Weights of a small mixture-of-experts language model, trained from scratch on English Wikipedia.
Training: a variant of Adam for the experts, 4416 steps.
Below are experts of layer 2 (counted from 0) of a mixture-of-experts language model. Rows are named router (the router's row for the expert), up (a neuron's input weights, with its number) and show model dimensions 0-255. Each number is 128 + 24 x the weight over its row's rms, rounded and kept within 0 to 255. Numbers have three digits each.
After each expert's rows: "gets" lists some tokens that make up at least twice as much of what it gets as of all text. This comes from a sample of Wikipedia text that the model never trained on. Tokens count by the router's weight.

# expert 3
router:155130093133135139089141121104134108147110091114108143104120114141125155145149136114130121112135161131126117166151107084138116164154071108081123150105165139155184144109178125124157138159115139132143145147126063119097153156135151120158110148105140122123114126127131134112118155115148113148121126119097150162118160146104114128137112080085092097065133117103130126125083107101123134159116194170152148124178114168121111116137124158128088127129150161099125114120107165155107110116082156108143091122110091148149101146114120158124100099145120114144121110135107137163125117146161127081145157098129104129160117092114112135159129094157093122085135148111144152172118122134112194103118151122150156105137183116156145142070113147126082104119110098111090081102136129125175118166150097
up0:143095110121120134150098144113183144144124082141118143175131152142127156134128112152150155146130128101101100091116136127083164109118146157135159140120158112114152146109152125096122150146087164128168118074093063090114093099140125131097105108107147119132096095142101128116088144091098075125100126110103140120123181098155104164134106122124180108121135149158134178107133143137143153140091126146125138152150095170078105105109129119117134133159078155100132150083114129129134110128120102112110158080129128103129178128103134142105117128138170141160146104157112101114143114124147071141167156107161102156132116079121160150116097114134136152119155132131125134139146087141116120117063111102108105154133146142137111131129115128113118137112144129096120126113147155139120135188152106
up1:102141147107151092154088136141133136117153142123149172138122145171066197135137147152152147074103114154176146082153111122127144146123119120128159129118125160082105159144122115157135161153130128100129148108114160136105154141140135099112153142143162167125128115157133143179157136149070088095158082152105117101109102160094097129138163097114117132139157118133107084122145135118151111117117133124146145100121173122123136117133108112105127149107113098147133090151152158132153134141113120144136099145127114159116156140119175123136128140137193125124164094113126104105161126141136096147166104114121128104157140160118142131129152156167120150119128146144162093127171121144116102126144114163106149129104116122167134121146105121099126101145108113100131136139140159144141079136093129
up2:119099141152158121126145078155151070149108116112109173119106129106193158124117141190104127103118106132155130083158120143129161133123129134129128138130087168123126150108133167138113091173122152163082115136114100098143114117062177084136167127119093115112129153164103144141157111094166106139149148132175133135174112147122107141122114140100096145120144137112128140182089082142131132169091127137131148102103155153114123118105145126106165157103130104124145119094164115167086083107178107154143164109126128096096174153150157079127169090144120155125140125148106129134138144130114132123120107143124134106160113108106175109114086136153149099116144141132114130114143127184141126118107096124091106138119181100105135095132097156132104120128134076132157101123150145108146146150118142
up3:143110115130150133135143129156139089115150142168101135106150144121142100106120173133148112121113138104156164124140139105101117104135138125137112135146157130162158119146100138145137172163177103147116128109107085142120146162092151115152121097161119169111151108142150153171094118167150119159116122117159144124143102162172060114138088121099096143123164163111129124183124096093185130094141141126181161116146138157131132168102127173120118123131090141145171149142153125082130150085103145132127133146142082124124108191104133092097101134103162105157147125123113162114163093047153143125115128140116142123159088108114104170124142104149175106117105103111160134097168096132108139150115135159167141090135139102122173119127157113137122139146114095144125130132097135143101156110140104
up4:120130095088099109113110159134121088130122122171167157149136101156106158111131130166131122137162130140068120124148114185144107120077104132137107148125145109149134093178112121122113117153117123124152079121105088107141097130113167122139124112127150131113091089125143131111125113132129117128122094154138143152132123113121091146113122115129158130134124109132117176128136147144156175138164062143140149120144143121182134190103115132096117118103141112143107132141144163072192138113080098119105125111155100122090144135113093113109101115147140129120133186130106130081141086113108096168106139131137126155119120106143108134124120136138129156116099172136132092084136140144179098111153125111119137094125106119102145127131082124100160143124162125148135103166130114131107148131130136
up5:103112169171127100100118209185138087079103112136124076139133123145113139105144139102121165148161095140107168100156140158122088111152138149091093104132104188124138132092129187127089117114117135128100142094151138122110105124128108124135122117093137135117131120147115153160113110133187118159137198138117105151131126101124121160150160078125078161155128097148163098150093147137156144151109162058160148144140133158114113173102159100132106100148113137121139109134144108121116093097143093127110120112144093102138122129095072127100154147146156127126133114131112148130145130092110137129130094129109114128120103115148148129093149100126128123100126129134146148115150133116141127159108132115144076107121143138098116144121122104138117100153154153130135100124167099155165139163129125
up6:141120129133124114134099137164144132108127144152115114145158133116158094104117155117114151165110118137140115121122152145158167124090151116126139156143103197134104107138129089171110116155138113097128144142163127094136131127107111146137130132156151117126087114142141127190118096102150156102142115124160125140136168106081096142136093095142138125155168084119125111139166179095167144155152132122137172156122108160143136157126142099137103125167136158099099131116103153102159087100120096117131111105120147144135096096138141143145139151129137131083154182122091160144128160142111130136127123118093144090090118120105142137098156135137116136131101129126125114125178156136108107104083128168100070137109147153134107154146111129118138167118158136099116123123100087130109118122147143
up7:114119085150161127133132146116139157121100128107145115107174118118098131149159189148143118101095117124137105092151160127157155135142118122151128109115148135108126138125112116147137162159139145109149114101109079132125127112139063167101128149131120131141157168105137083156096142133125146163091131111132115123173115093138094134118135114149120113145138104131131138106164181095131111143129135115148139135101129129117113152112119085110138096092134158154166123164130147121102144113146086155075063105132121130154151200078140103099133143151142110125177128096099157161099118123130109124080138115141114102127166128164123162142107106132124116133128127106161086125093144084099120122114110145127159055108097111136106083143160139115127104149132115180140151120075141171141094078112117
up8:118144101074124105102095091154110121139116127142153109152161138122123164159076133125148134166093090166109099123121110159137147160125103074122163113123162164142089124159110129154109120162184114111109169112106142085143097140135133124126097141133118158120171143122109148130137096106149099147160169126140144140140098141149096112129097126114099118124110127154177138094150146133150115130114097107103141109101166154145113118111109125140133175119123106107122114123170159146103141116124104102107090127079124102111145107114145125091138080101147112137195107096089104132105119178129123140134125113136156163081151091133121144143158100116121143121136123125158117121101123142144114107142144102095092137127098080119153134122142129113133083104110121101139147118130128131130105111105145
up9:113159107096094136120131135165150110120120088152087174112172141145120108150118115144110165072136131139139175129086130121125139131124128138108156162114109118108076127144127074126093164141128165143142130096085116119127173131145144107144104180131105131136116142129116145078127132133116134133101143092139152105148092140132082123164128130122134149159154091094133179175112181153147116153116115128137117099113148122162146159135174129154126119143094138125099170097163114134103116098133127141133113127174121122098100151093133140156109128116118108107089123129100100131119112069136141150103107104161089129124129156146129157100148153147142089188087125141125146141101144098178140135104123143157114126123115095122128140130118073117105141104148078130116124093112116111131117138103149
gets: "d", "ing", "ed", " up", "ng", "ted"

# expert 0
router:167146102100075149130120147147132151079134129124087159098103073075174124102137159130099128135150128112127127116143164145117152126123110096109129132130138132075143182143147140141100120108114147140180124165138145147183109112121147180136091169151123126146115122129152087089128125137133138075172140111168158160113132151169126126113147139143159125150113115108143135069183132092122171145132138134125118129103097123172117126131135161124154090102145062119121147118129127101117177137172165177154130151151109127127132107133139161103130152124110094107150157141152148127089132135132099112107163131166138101099155154103101154159137112149169132126128109136142145102139123141170092133165159128125134116150118128093122169128158128179089071107148121152156114092069135123119106079179120
up0:173147133125128122105135152125125128102129151151092167141129140109182138110157149101124138157143100102122121152141120159139107132096119104163091123107160121165103145112098117131108121148096168098161111107087131133103114115114163147124130111156134105109129133154138152159134094132148136158099148128106095148104142139171113138127114142168145152131093115114096153134133139128092127061176118120083120134166112141129125136121135134183113144114141104115099131116098108095102113090141175168182113098121105100147169125102142118113119101100138153194139100158155107113163168149164125084139131132113172060150131125164101157103103137130133109150089091113110123129072115152104141150122103126097141159151126126121118070136108160132140081138115120164122136093135123168136094108107151
up1:093168094143166120148097151097151142105110119108118174156126100145136117155134116135098143112174125116092160147137108096116166110101076149122093110106155140087105146140163119129134144106125111151118150097123139126160124096165108178168108146105113155144122118133147141120151097128131141129133100163078116117134125096123113134117119186083125124116152112094101134143130125132142105157161109124106098159125131171146084150129107120101123122152141124103156136105150104116188152118116103144127102108120128125122118137128115128159105123123120105174165105120115133135166115113180142139111125170114127149118137119143162178126151124157146149095131139087141148160092139092125103142096108092112154117164152097125142115099169135119077104138161109148163152107156148113080126136145120
up2:134132134134117112134132152145147156125132098131160142089146121102136132112125132143122139096140104156126152133087131169149120076127143175099108120137145156096105091105135103113107097147159117172134191120125120143080150101108175117142097126100097148117152123152106126134135130124170130109065113145107125113170160138097115101130093152135159134152151094146119142177159169140112158087141113077139108127163125124163095110134122135115103118142167111105097121148144130105114089122147124157099120121166117146139121131098088141156138146100130139110139092167121109149122144146134129137116156145162105084166164087176143099109155111146158114078137138089138153117130089140151097134113141163100107113133114124134176134148125159145093146091097091117124132086108114091106158161124101
up3:125123088104164142082071151139112114119090118157110134148142112155191093120148098141136099124094152132111125120150117153094121148141102070096167133153146078139154145104141127140117147152123136155143159122154128098147140086101126147114092128124134171105092153125107137116161149170157107120100147145173147167106160090122117105141131197088116100150159110132095147126154134119142168117123095093171104113120134128092152191171118108163149117122118128175146170167097169145083132124094143117124118143134091105126155145137138090120094114111134132108165112124117086130154107132120119155114134113109158150177125107105140168102134115143155155147137153091123086095125130102114096132152119096167093077170135110089132141129157146120095134182169142153146122131119134139158152110158152
up4:172134091103107110134132135143122122143098127136162157093163141154169120110140163150156109144128131115085146126141102129105181114119087095146147150145149114139141112114110108119124103113106141111131134098139129128198162150106130130146090155127112103149102136159150146125131147152149132113136116103156101094114110152183107132150103130076122134123116118128113128182138118128106101097135119145121141133128079111112143149135166090165127146160155143143154144110165117137127106107133090178121154163142103103099086098135137097145107156124098152054137153168102171110128108130127136170100140112105146138181103107105128120142121125109153159173123134111151106156140168176154088095110113138056125083159131121085128160154150105147122085122104092127079141121119145150096112088111117
up5:116093136115147089147119111170146152078164133140116128119143120154137135124131159160160099090157150154140110149146125101144120114147125185112101126118118165153122106095154147095158153135155155139118130134122115169118144096115134124124118117124120123113130108112111128117124162155153136114104121073105125126129152147126113161146114141142117109185116117108092118101176150159094123145155107130150099175128189103149100102115140087107083150088085104135138115105133134135114162116088146126082138172152121102102131123136113141184131163106115095150128096111088140116145160162105094132113119132121141081123160160120151125105097168139061137144108106116148149128172122111129127171150124162153129146137176102072126165146110152076124146132101128094167147107109138157120154121136174
up6:122120086137116141133103089105122120144147117135197118105128109144122135138132175101180160104149104092123080143127117122103115116116175094103140092159145142126117130155097140067116137116170157114109147113135100139144131116114144098114166157129147104137124110165113145105127109140115093133169151121130162174174125103118130140158155160108135148124089141133108114097115126121116125139095139108115085159114124133132128125130117124122126144150145082111114141148167168142164124118165124140132097111106124153134173161117109145121116114124136101129125117098151108089137164096158074109147103121089145104133092152145158149111127128138135122133096115085122116090143137152101138166093159153169147120168151196122106121096148145099130093127171127151131130127150180092128113084131103
up7:086095096149166136102114080128177130103107124090118147118105124157146142123116115154096128130172096102122130136133139086169104124097098107132114132109095092102178134105156123079126147114133106102102138146092139086138159148134143141147153156156170158149141109134132154138124108097147157096111109119157138162086143142152144116124090176117099116128108103167141096136126101134087080106135105092109151107105104102084133113160135103126101149116061140140078127120154101125139086154138147110136147089194111142156117102110088101124173164109119131150130121157127110135123171140095092157110136107135112123163105096101144129106120161101159113106135124115144142103091096145103153160093148151120111111144119118114136123173106154115087159126125074123124165162093096121133174153131130
up8:124114150141143140147121160114150104178148139165149095120150116148124178127117114132121109127149125128112118123164107155118133119126097196138114112153117160118125088125117110129124156156161161121124155083084086146139108121109161143103157094126138111112140145124122129108148144150123104111101172082114113132098127138077150105157130174113141123145119131153135120096156174110086165107131117153129120140162150078146119169111124119108101142182121128118125119157145150162123136105163112116118109114091160106131159150114108088136113103107164155141124095108134144122129158126107091139128191168171122140155159110109121108134153140160102088136146140101151162156157074190125128105129151109153154133133150135119117139141133122110111152133147097082118114122131106129132149136160133
up9:094144119117118107140109067090139119071122084153125143173131143139103153117141115160107116113119137107141147138158096144152086145099159127135155130110154079166091140102155150132120115086164122084135159105137143120129109152111124098111113169128136119124098134087130132115104109149183127137140102107138133100116148102138123130147158121123103151099097115103173159111083130180145126108112085126104113127112134157141122166122154114114156125161151141111150176162148101109108114126159155131114115130169166094125124131139127102146073109111089152174075126148137076133134153106135136116104149107111158108115163130126123109150122135129145169162097127115136157121128131112178107193158150122160081133136159124135114122117124126177126146111174164110105098106134163127154118128145082
gets: " |", "\n", ".", " to", " he", "′"

# expert 1
router:109111167142151085138102098130079117134091103091144123199099143180099098116107132126132146110128150110109158101137148098110123134104153133158146130129111138170100118139094133095138161128150109127137109112157174161130090130150092100126130093077137138132151136134084176167152112141116137108139126118104088052152104141113186147096127129142135164120103131136130100144119135182149108082126087159123159155099146143117124126110128095129171148124108150140120116128090100155142097137156098139131144142150174117106131108142128121143115143154125161147104103145121090109160135152105127160123142154117096151152103147143154148072099165126117150139144174123120123174098144104113120197117141122082101185183145147145127117184082141112144193126115170105130147153139129144100135113084132
up0:121113127189086098086094138141148086127080096121143102157112132140155101132174096101137103134117113120142133138072159130115090172110109161143151123137074132162112095078096125120135140154170133129063137092110125081109101142100185089144110140129141133154098120143169180121121148148120139131147128085108147133137120046088137123151107170140144131170129091121123118141092172172192114151125111139157169123106124137153161119124137097159139090112172116149136130091119107124135104156121113132115125095146129097137111098114100086114111167119100086158141128088141127156119147109115121148090120153093141101127121091106105144137096153142110121163104134112126131153131125129115131171143092132140087128125124140089140133119140142131120135096154157098107148150136130127134168045139125
up1:125145109133106133141155105159164132105117091151131121137125107138098110118150104146132126152079109188104179122113149124104152152160129145134082123111152114120175145135109098112127087119156152085160103142128115181099147107113140136141123136160111126144132155140138142100117143097168111170101145096133112119148100156130104131152167133097092100128106164124105119093079134086079129166134138100152136163151118121096102124120112128122132118169181089147156138108144125091112155135125132116111113146138137084163158127123128155159110091149142136144147183128121113132129163113128095118126121138137154138151118096127119137135130162104126129117114088116141166136127077195120128149141100157138162113123113124122142106071140115121138131088138114089173162098148136159131128105102106
up2:106116110174175108187134119121146148117124148121131123170134103134125178081125125133112106076180146144091172143155137093161165119106148139116110120146080102134129115123120129121139155166141117062148156163101143153173109152154148134138145141121144145138187113118099100131163164120123118112177115116139106113125109123126146126132139127081099140101104121147101126144127125112146104130140149097179143115128125109102141134148128134184166115108117130125144113162077122140088090120180111137113158113142125151127118134105154150125107139099120101129108156131120110142147104087193091133130103122143130103107120153132144142102177138135118158142180113121152119144124158123143085126116159104152107093126075135111142152103127102132156118115133143123156117113129125167151150152116131
up3:100137145124109117116099139152160132157112108161157164162099144134086113134121135136168142152111122118132097099113153149102123147104129123136145153147123105141161127119140078113136124123122122108130128105084102161118115092088145133121081097149125107124105122140129132123096138114083077123106159090167147103141138099114118139151107156164165114138090128156114108157110125139162173103069145134105155147136132107152121112127138077123148113145118135100175106130114153092138147135126108134081056122143063106107127108132075133156150130121135142112159181124101129149102112089146119143097152150125098132131154136147163122158161090160118118147150148119092117125135136137098119179104150139098120107129142170127080152093107156132111128140127124140132159117167165146149130117117096
up4:129127161116149124111130105137169115106172123148109132152139097176098177113127157123172151124146135159127139155093148146115160096138150108178119103116149138156158137158078125150149104143130079101135125165143147116135141132141127134171162107159150146106158082132086137127142104093143143110139099168136099124073139150113113113152119120094135152145151085128106181134118135115170141116101128085106155115126120129106125135097167139148131127128133102091177108106155171108130108096120138112145117094102179143097132135125178144150131100139158141137168144123083141121152150068104108120103093115138160133137151127137134128105113123107124120082138139125108129133123071138136094123088130106158128156104116163095136140146173122139126097152128124171142144122126120160103135141105191
up5:084137122126135104137121109149112146112110083135135175157099157158145134109158145160146180130145098141138119111127090142139074115132103131183087145131112120093097101115123133178119124187124076140111173113148088128146130130148177069095152149107112087151084118103093128146117106120160097179132162145101159140140128105111134116106111132119085110127141143153133112147112109134137111172080125142139132139151125107166128149121098157142103098164124168160121091122149129140116150091085155112141130116115130122120104136121166148095094121119081084089113140136085125142159125154127163130143129146132133111097111077091145121129100135115159118107118124151138161094152112167145143133075093131126108110086168136103137143131157112158113149110167126138147114086116142095176124117152105
up6:100079106116137091146112109130157113123106120192101104152140143156132108129120191135133125138115111128132127133154125116079105088091114075144075136134146141119181154134110110150096140112132115108081148118094078108168131100137146097118109161141127117151157085110125121112107081128105138197148107150162127159115128148148155111150121102173116122160116127129126123113143171126100150109146169142147173109118127118167111152134125147126135104133118123157123149101088111106168134109155161159096111107126069141148168158121098100130101135129198070089188144086114106134130170109118144150118095150102131113150126129100163121141137142118123152153143136146148108117118153148116101094110113111126118100074124141108130110115181114142148120139133110161123123156119158155150146109128149
up7:147130137138078151097115141158137135151157145176142139162154105156123140111144118124110124141161134165094141113142138101091182096123134132114098125110104180157157144116118105114151131137105174108112157113115130096136104119118148114119129135099105127122133100149137145130150091124188140103139126142147133112165126157123124165138123168137117097124147103139099117113130138135090102147119100109127131087132164086126137156124130152156072101138083068122193144143136145115109096155096147101108127105142107127111143142108143139128125130119159092143130105146127141138087132129120074115129156098122131121059116173157145169147178140143156148173129122124114128168127176128129137111137135121127095099140133125124098103106130116105152160120156164134105132121127141131129108109131128
up8:162118119114112125129138085161123137128125143114117090094089121132134134110147158156125094168115104155112130116107128120102133100139173102101125138142123136157128146162136193134116142135139141063162117144152114139181135125120154120122112175177147147138150117119130109094116133102110078142076071129126164139125116139153123115140131121117124127152142133126138131128100126131086109117111117092152142109112153136098181165142152148146088127108158146177123179143121126103099165122108157120075108119138154152137112120110125129077111083091153132142138103139125142139147117118183125137133141154103126137151145116130092124109166073082143194131150067071145157123159088147139129145128137111100112129135110136129153097128145118146147116142125105153115136163098148101124122124109134
up9:149104116160136134154132103118142123152102096105145118143114159142073112120136147120127106188162103101068173168151109158116174144094113128075106189117125130120143140116133127147146118140135141143197124149104125130125133166153115117122129126119129115140118157132141148132107119121152094106100173150107131119121162139179106114170106097125111115116105123135107111129148172136166157108127106095164126135172149113147149136109150111077126112104157079127096148110121124154139144094105155141106113132112128095103141101124132122129137147117132133110147108132101134156113111109086130131155114116126116101089126103066129151137106103141106122170150174121121140162153114173155140146118099151125139126103093162132103094133127139153094118117136152094140118136139130096134153187099151
gets: "s", "on", "ation", "  ", "ce", "ment"

# expert 2
router:151114091119138126179147141126117146156132150142182146097181126098143149168118123114107140132131126104159165180079108133118111145159184143106098150102149148120133118154142135139134151121060116145150078096140133111105094136124126111142152088153129116133158141126116110123103143118108151125095137116120118147106147142138122113130116169140163158132112144139080125093128151104138092104161106098106115124088113047129106107150100162141139111097161090117110121154089079104147102155151143091140166141122107154133093109128127101129175177158127120092158103076150124096115118131099116135104098178155128125101084174134115175151123142145112134137139101159119071128142120097159138099136120123124139127088075127125143136112137113133168106139125149087158150150151126112132121117120144
up0:107127149107125098128101119107119145144117101113128150125108131119137114151117149128156112117083104113110122141157123187151110148123134175173147130134091095162076095134172149125153081152113105101157144122089070077082117115131158106159125111161133141137111109126156139191129139129173133145137107149116111109139180155152121162099111140102121147167127095126166145141127146132097141124104174104150138094134120164099115135103129109163100122131132166153144151166112148173101137152096134107124115117103145123104094092132141124103106117153116132104135176114120091121104135112124118138120049143128093122129141109113179098116160140146128136108116122144135094111113119115103167146135124159132087086117143133116135113134130115110116154113115142123104177136173089147112146150141141
up1:115122111092100119139083099108147149061089123143131171120120131151120107142088148118155109113135125125117105144132093130118144131161147105143139091105091113163142136120147064155122145177167113123116121165080150173126147152115115162117147136128158132138104125127088141136113142109088136110120142133126122151080143179120130152102128136112113163150118141131162141151131136104112116099125155153136155136118154120115143175127149103136111133141076121165133097121154122120154123146140124152122142118118150126086128112098148142135165112142128123151144141143094152106103130111096121126122099151125156113171158129088154123127103091093101165130132111139088140134113115166093095101122089121117103137124109130118152113142109135163142087139124169144129154163184151124066148154139122
up2:146118173105174089099117118133180120112115148131130142126116162120083165139098150132125145101160101144126125103101113142142110141145140129133143103123113125173101132104100131145148122126092120148074138149131121113124119125169114127135136089113152154133168150178094151139066094185159174123136131129137127129165097156137078170143117148100116156165135159139141171104084135151130135127138137094121149121182133099102143128089121076123142177127096124107135099147151087124112109154080108109106117136154121145114139130091150118123154138170133129122144122114154113106119174148130143093131112113148131149133123106084165143105117119144162162145124141146126060155137098101100151122138147099151132116162111118121112142145132166112131124116144125116123142147179160102126091158121087
up3:144097117097126148121125119160113126105133146116170144142118108150139168110132145124122163112150142182117148133080133160131093140158163140169107093109108124126160122134097131163119122154110132145133127106133140125069115095113110085123116139109104161113163080154166135114131082129155120135121124135161154118140099112137137142156139133115116122113112116163094123136125107152140105099145116110158145156151150145119087130129135117126157137088166110095156127123135168096145152132109075097126125111118182129116175114118119098143146116138149118154133140134148099130133100125094156080149121113091132170130098148106140130078113123098124077144103094142167123135128109127088120200134153110107115141177160123084142126152100144168124156132156112094132148148113090133132121103093152
up4:093122110141148097158156114140120148145104130122134112121130115102102152126093189109107097137149141132164088130175109159113098145150134141127147104106073148132135105135135108147163109121169142157144124115105089145166137145171139106120127109126125121146131151115125126122095114128135143104160133106111156150146080155128160098165132145081122119113122122170068134162147116190113092172138120143134135138130123116098115141102155148134108094133113146112127130145122132097075142128091118125088139118170080113109140112113097101139188143167142123140187153170145111120095084147183121136115129132137130143132085103122122149157095131112127114113116143111115111109086143119071163116131121153166116126125198127135148165103114120093090108134115162086103115125113107171122096123162116
up5:093117123121117127093074124117124075117109091146144154157148120129108080173152160111129117129112123138124133124103102120116153156066145114145162124198112153124132117094128135123129126095114110147123107118165073127101091126150161106066080142167156113127183135161127143147117100112164144091103117148097097102123160096091106119156119125102097156146153095124103172116134141143144095113125103136152108172145180139117145167130129094132129114140164157140100130143183141102128101128140134150114143087085164134109121110138154107126125110132117095056162167134116121124140125116104142153142115203089138122155119162133126141127116123137130146113130111160179096132163118157156103169108098116133159131130105085118140096117116139123148178118135120124113131110131129149124130076120145
up6:136110129098090117180112126143126136160124149135133125155111121130110163118111179136130127183089116107090109128073127126144147134167124140154146110106078101136142124137152107162154125144116125139102132155125116128139079099157095138145141100134170156111151102133147118135105120166066111145120110181110100151138132139143113120120111154107154132159149126142101120106128167120136126085120142144114127119147143117100181139091097073099151173106105185103122125105123144136104157135088129088128087137130099154147130135133120148139127114103118115159136144132128156088123150138121098152088121101125123161122092088159149142154106142077114109161105150166104100137157125158134135180090108145135148100139096149151108147138097094146146121098155140116153153140135156133074109094136149
up7:172131100106142108130115172167128180124109119163148159096158161112141147143100157134114123140117109133115101157120094136185157104083173164081126124138119167135081134096149120165122131133140097129098150122135090086154098097147116070147110118141122096122114145102153164094089119158151139137121125113136143135137127127123128097159114114144162141136118141140106144139114138127118077109128103122146103106097178113128113151125122142141143117117116152145097125135141143088109193120177102152109156117116096111118122088094116096164132104136110151115138118134132183110162122126178106174125071139144090133137107140135140092102129093161100127144146104141155140152122124113173107132127125096094110109131159164085115153159106088132138095106150128126171117135157092140148090130116146
up8:136130140136181136160098115148135128106115084148142141108128172129117075093119141128107112131124145128130128095081127110130105167112166133098131159126096130142156098118162146143172136182151117101122115121129138112135118150091125134151156135164109124135140129166121142113115101159128134117114180136117143114112141076122138100145153171132108112121135115120097163147099129099152144126083122143157118130125130132131135133101126145166164138119165126150121106145096119102112134123152102155101120106111147114108138107092146155130139157129113083138130119103153111098170133117119151120126128120076091152154083138131138172138115129162084127133093115106154130141138176137106112184161100137100096156082139137074096149144085100153098138128153152132152148109157116132099146120112136
up9:187137094104078141138119139127096118109117150132169187159165142133105131107146144158126131124139101144141104078141135098131145133139107140132124108090103085124102137165121152171167131147127143083141148114148111095104094122110126082120166132137075128133159135127136148120186118125112097131170134139097177125141101121149129152100148071150107162073122127160103163176118128101135124152160141080117106112146129105136119113130098150126112118156156102114148137152130134140100158155105103103121142151089135122086106128092112119166142118105123074115124122103116109123112152121151131113101128166110117142120106103157103085158136128101172113108088112141130114142104132158132173129082097141168122146069139108150129147122148140099117129142111096099130101081110145141102141117088132
gets: "e", " |", " in", "es", "o", "w"

# expert 7
router:136143118115095177139115134120125105094159134160165107086133133107191102128205112119148127126116085075128148098129126151139139126140140113145123129158120108106083150145152117141124129117130133107092129177130118122098134143130152160100144124138123116122047082112116118103146127137113121091171148146136160113113126104151135127139163095076103099163142163098162128120133072099165157141106106136131138100092095137139133113167160124092131147124085134138157119139168117116122121122151146099148113123130091076144116151149161144112160082116135139143084152121137144170119153121093120124170127109117182111106132111070137110144136109129151082140167085124138139140140131178143096104121072109163094134132142118146113134095121143150158091169154122106161122115142150134135140104147138
up0:154134122134131125164157133136133135077093094097158110120168121137128094114118160093125147145122103120172110119150135161099129157122141134186138093139121157123163144134168121117100129109138091148116150114154147106131148118110130157177098112129132168103155082132153154116169121119134132138111130099122155080098110131146091147116157105136154143123166104097085129068084154129101110115124135115142119130178108130142153148112115147140165127174136140154119158101098110128116140128102135131113075137149147154146118141137117116142141114117176092159136139143147113148110097117100111154083188148102157173180124109096145194143139128118112149138132091152142146109091162161088113153126100083116129095104184139123081103127136128145098142101175138179113112124113111134163119157096150
up1:121108124105135107108118171118122124095116125123162132134167102145138162117137148142150087119117131103174115101111115128108179135103166170163135093122081086132169138111140083123166160131120124154101132114158095136100160129142141126101121135102139151128122128134144176155161078113123110180108134114171143133158143143153137156138119119107143104150166152084123107154131131094151155110128155122157138118142159117132156121143133087171107108123145166156176123187162135133111077112098124160116148139142113104144102178109091120135140101162110155158118138114100181096142107125116089142138107101087124133118110170101121100100150105110110125137115107142118168166140129132100105126118097147125138095148108119093090143140138062092162110116147160107117121164143186120153163114116126
up2:145083111111144120094159116148130097143147147128134104110153117146115174098092109115146119114115098137102113117157128137124121159124085122126170120079144134133146135100118131126085122125100134140162148110142144086156145105148152166135117109160086158167144122162114113104091113149135103115150122147109117156147101090148158147166132148176127137158106088125130151159129100151099115104161124118163128156099167103111143119101111158122174120125110129096121137136146129136128103109155129111075108097123123129144134138128127131121124130170153134076140192129128121134098127097101112176149172136164106116102172066166097151129074157184084165092119111139096151149136080113119096139116127129081121086161120135174113116142133176182147160119154110135141127139114140132128140133164134
up3:116125112147146102139125155144155109103075144125073115127132098156162131150128158109103167094116109116115144134139184166150130143152103133177148113123128113166130134132140124163152146129118114115085155139164137127143132125110109120151106169152087149091143106138110141148132108147126115124147165130127135112143121113156133133171119145112114110182120102135107163136109146169106121103158137155144142131112164172138154159150129146116133132074102111154170154159143094083087138103108083145130106109106092110098109113138164090127155141130126150158114160128087110120113132151100110097132108082082151131138175136135171150116161115145148167143187077085122120132107146155110120101106111102124101102140141167129131164096134137171091125097162076134090104108139152107149180117110113
up4:172146156163108109138107153104082139142089121153087173182147158144141109137139109160136143148178125130100158144126130117154111155121137136148122103103120117110106134158148112158127124124091114119130108144157144150171162131148114118097148141100128140116126084123091163165133090096106127111152121135139138122112142169168121108108139127145123123104122103143091114117164101133057116143167137095086130132108161120137133140146097169161083126159145119127124119164127100095098112120083118102112137139142097128127143150093167124133116146161162108090151126127115133131122141168121099113107122166109121110120121102121170119129117155129152129105132069135064154115129120120092121095171087124122118112134150127111127148141112116077092105088131130144102121120114147127166094116117093
up5:109150108142152100100129145099155129084110091106114145094179105165149161130103142164146085100118100150143147180133136115176089088098124136178122138095159128103151141084107141142159146130144137171146126149135104106109152153122108148184102099097085116105142119180129123118066133118145099142131097130158146127087096081126112149133133129123147155111143101112113122126098113144160118123080095108135161127111139109157162162109140098087136106094136120107129144150094103101172114108101101165101131100129096137100110110092124108124125168127114148165155117083145113148152138121147134154131173178112116099143098135122120143114143136145108161097127135140135106130110142063137111127149121124150168126084136102128114160102108139078107087144142148128137146136131119126125128127112145
up6:136104127086128035167111180098143131097119120138123154149108120118119119116095118101156180113145115107144097155143131103100103191083090125120151133094131101084135097097108129147141144129153114114111151106110102135130120144102106109119126134094111123147134118143115136138077105127142148143097120154162109110144131145187079164147143140141119101122158153142130165127155130097100135112121113117109115165128162124143161099104072100157150116080104136119155080107132145121186140121136094158142093095117129119124144152148100119153139117166129132149138125140073138085149140127138082129163108131138144094086148160123111136131113116149138111143115119115134130144184105160157107100136073131128116092151167148108100081154099164129101097095131130113123146160156133141127141139110085
up7:110111086139133121116119170115138107130162117148145129153105136118117091120140128121160101098134142111201128117122118109133126131105138137136116148140097099160126103148139120139123067126150124132073155114140140153090156144149140111088167133082087147173139134090098141161155118112136175116128089096124130136141150100121147145107154126123107136140130125123162151161105110103128143114080106146137091140125115100175128158169094100091137151141151119180135112148104158097150107104105152073150128155093145122131137138098104117104159141104158146106076118086119119137133138156189082105148078090090178095123153130064143145116097147135124150115108166169113132126123115127118158093130154132129102144132155169118176130095134106093158155100112131099056113136130124144135150130136148
up8:095149124116121097175139115138158138127157136129155160120118120148119155107157126122125151118128146134138093159093127152148146118098119088169107128110094098097090125092114169153098129108131123083129122100103140154098089103137076077128089163072094090132083121140149160128144129101140157161101089132137130100155102133124123120145110119107099136153136111163118131108154141110146137146098114161162156134134137159120113119142121157101121121159118160130116115097140152109160141147136131109163114113093139086122108138111099151119104131138164071137137128136128149162118156133101108122115111139123123087111176147129138107112123127109162105090141136177111115107113126100101067111108105169118095121175136146120130078139132135116141115150150109121123143127150167137089112138091049
up9:156124168113086113107096175129153139133086128161152139135128144123153101113111137119160161137160087122107120141145154167115152160104135135115118097154106108095153110149066112101117135149144100125118099149133148122130094140155137152096082151120137150125132102136133171174111102095161110138110141081135147099144114103139138142134116175111079130119115104090125128150109101133144104123125126117178158084159100112089159134123141087147111096124091098144135166148106129091158135135133153153133107169161102126107160130145115109124182108161114141090159156104111146079128116153099087108145100126095161136134100102130114169100095154128121167150141123112144083147163103190158123118124135110126083079149167135144128108142133142114185093118108155113114154138148132126122106102092085
gets: "-", "\n\n", " ", " t", " –", " un"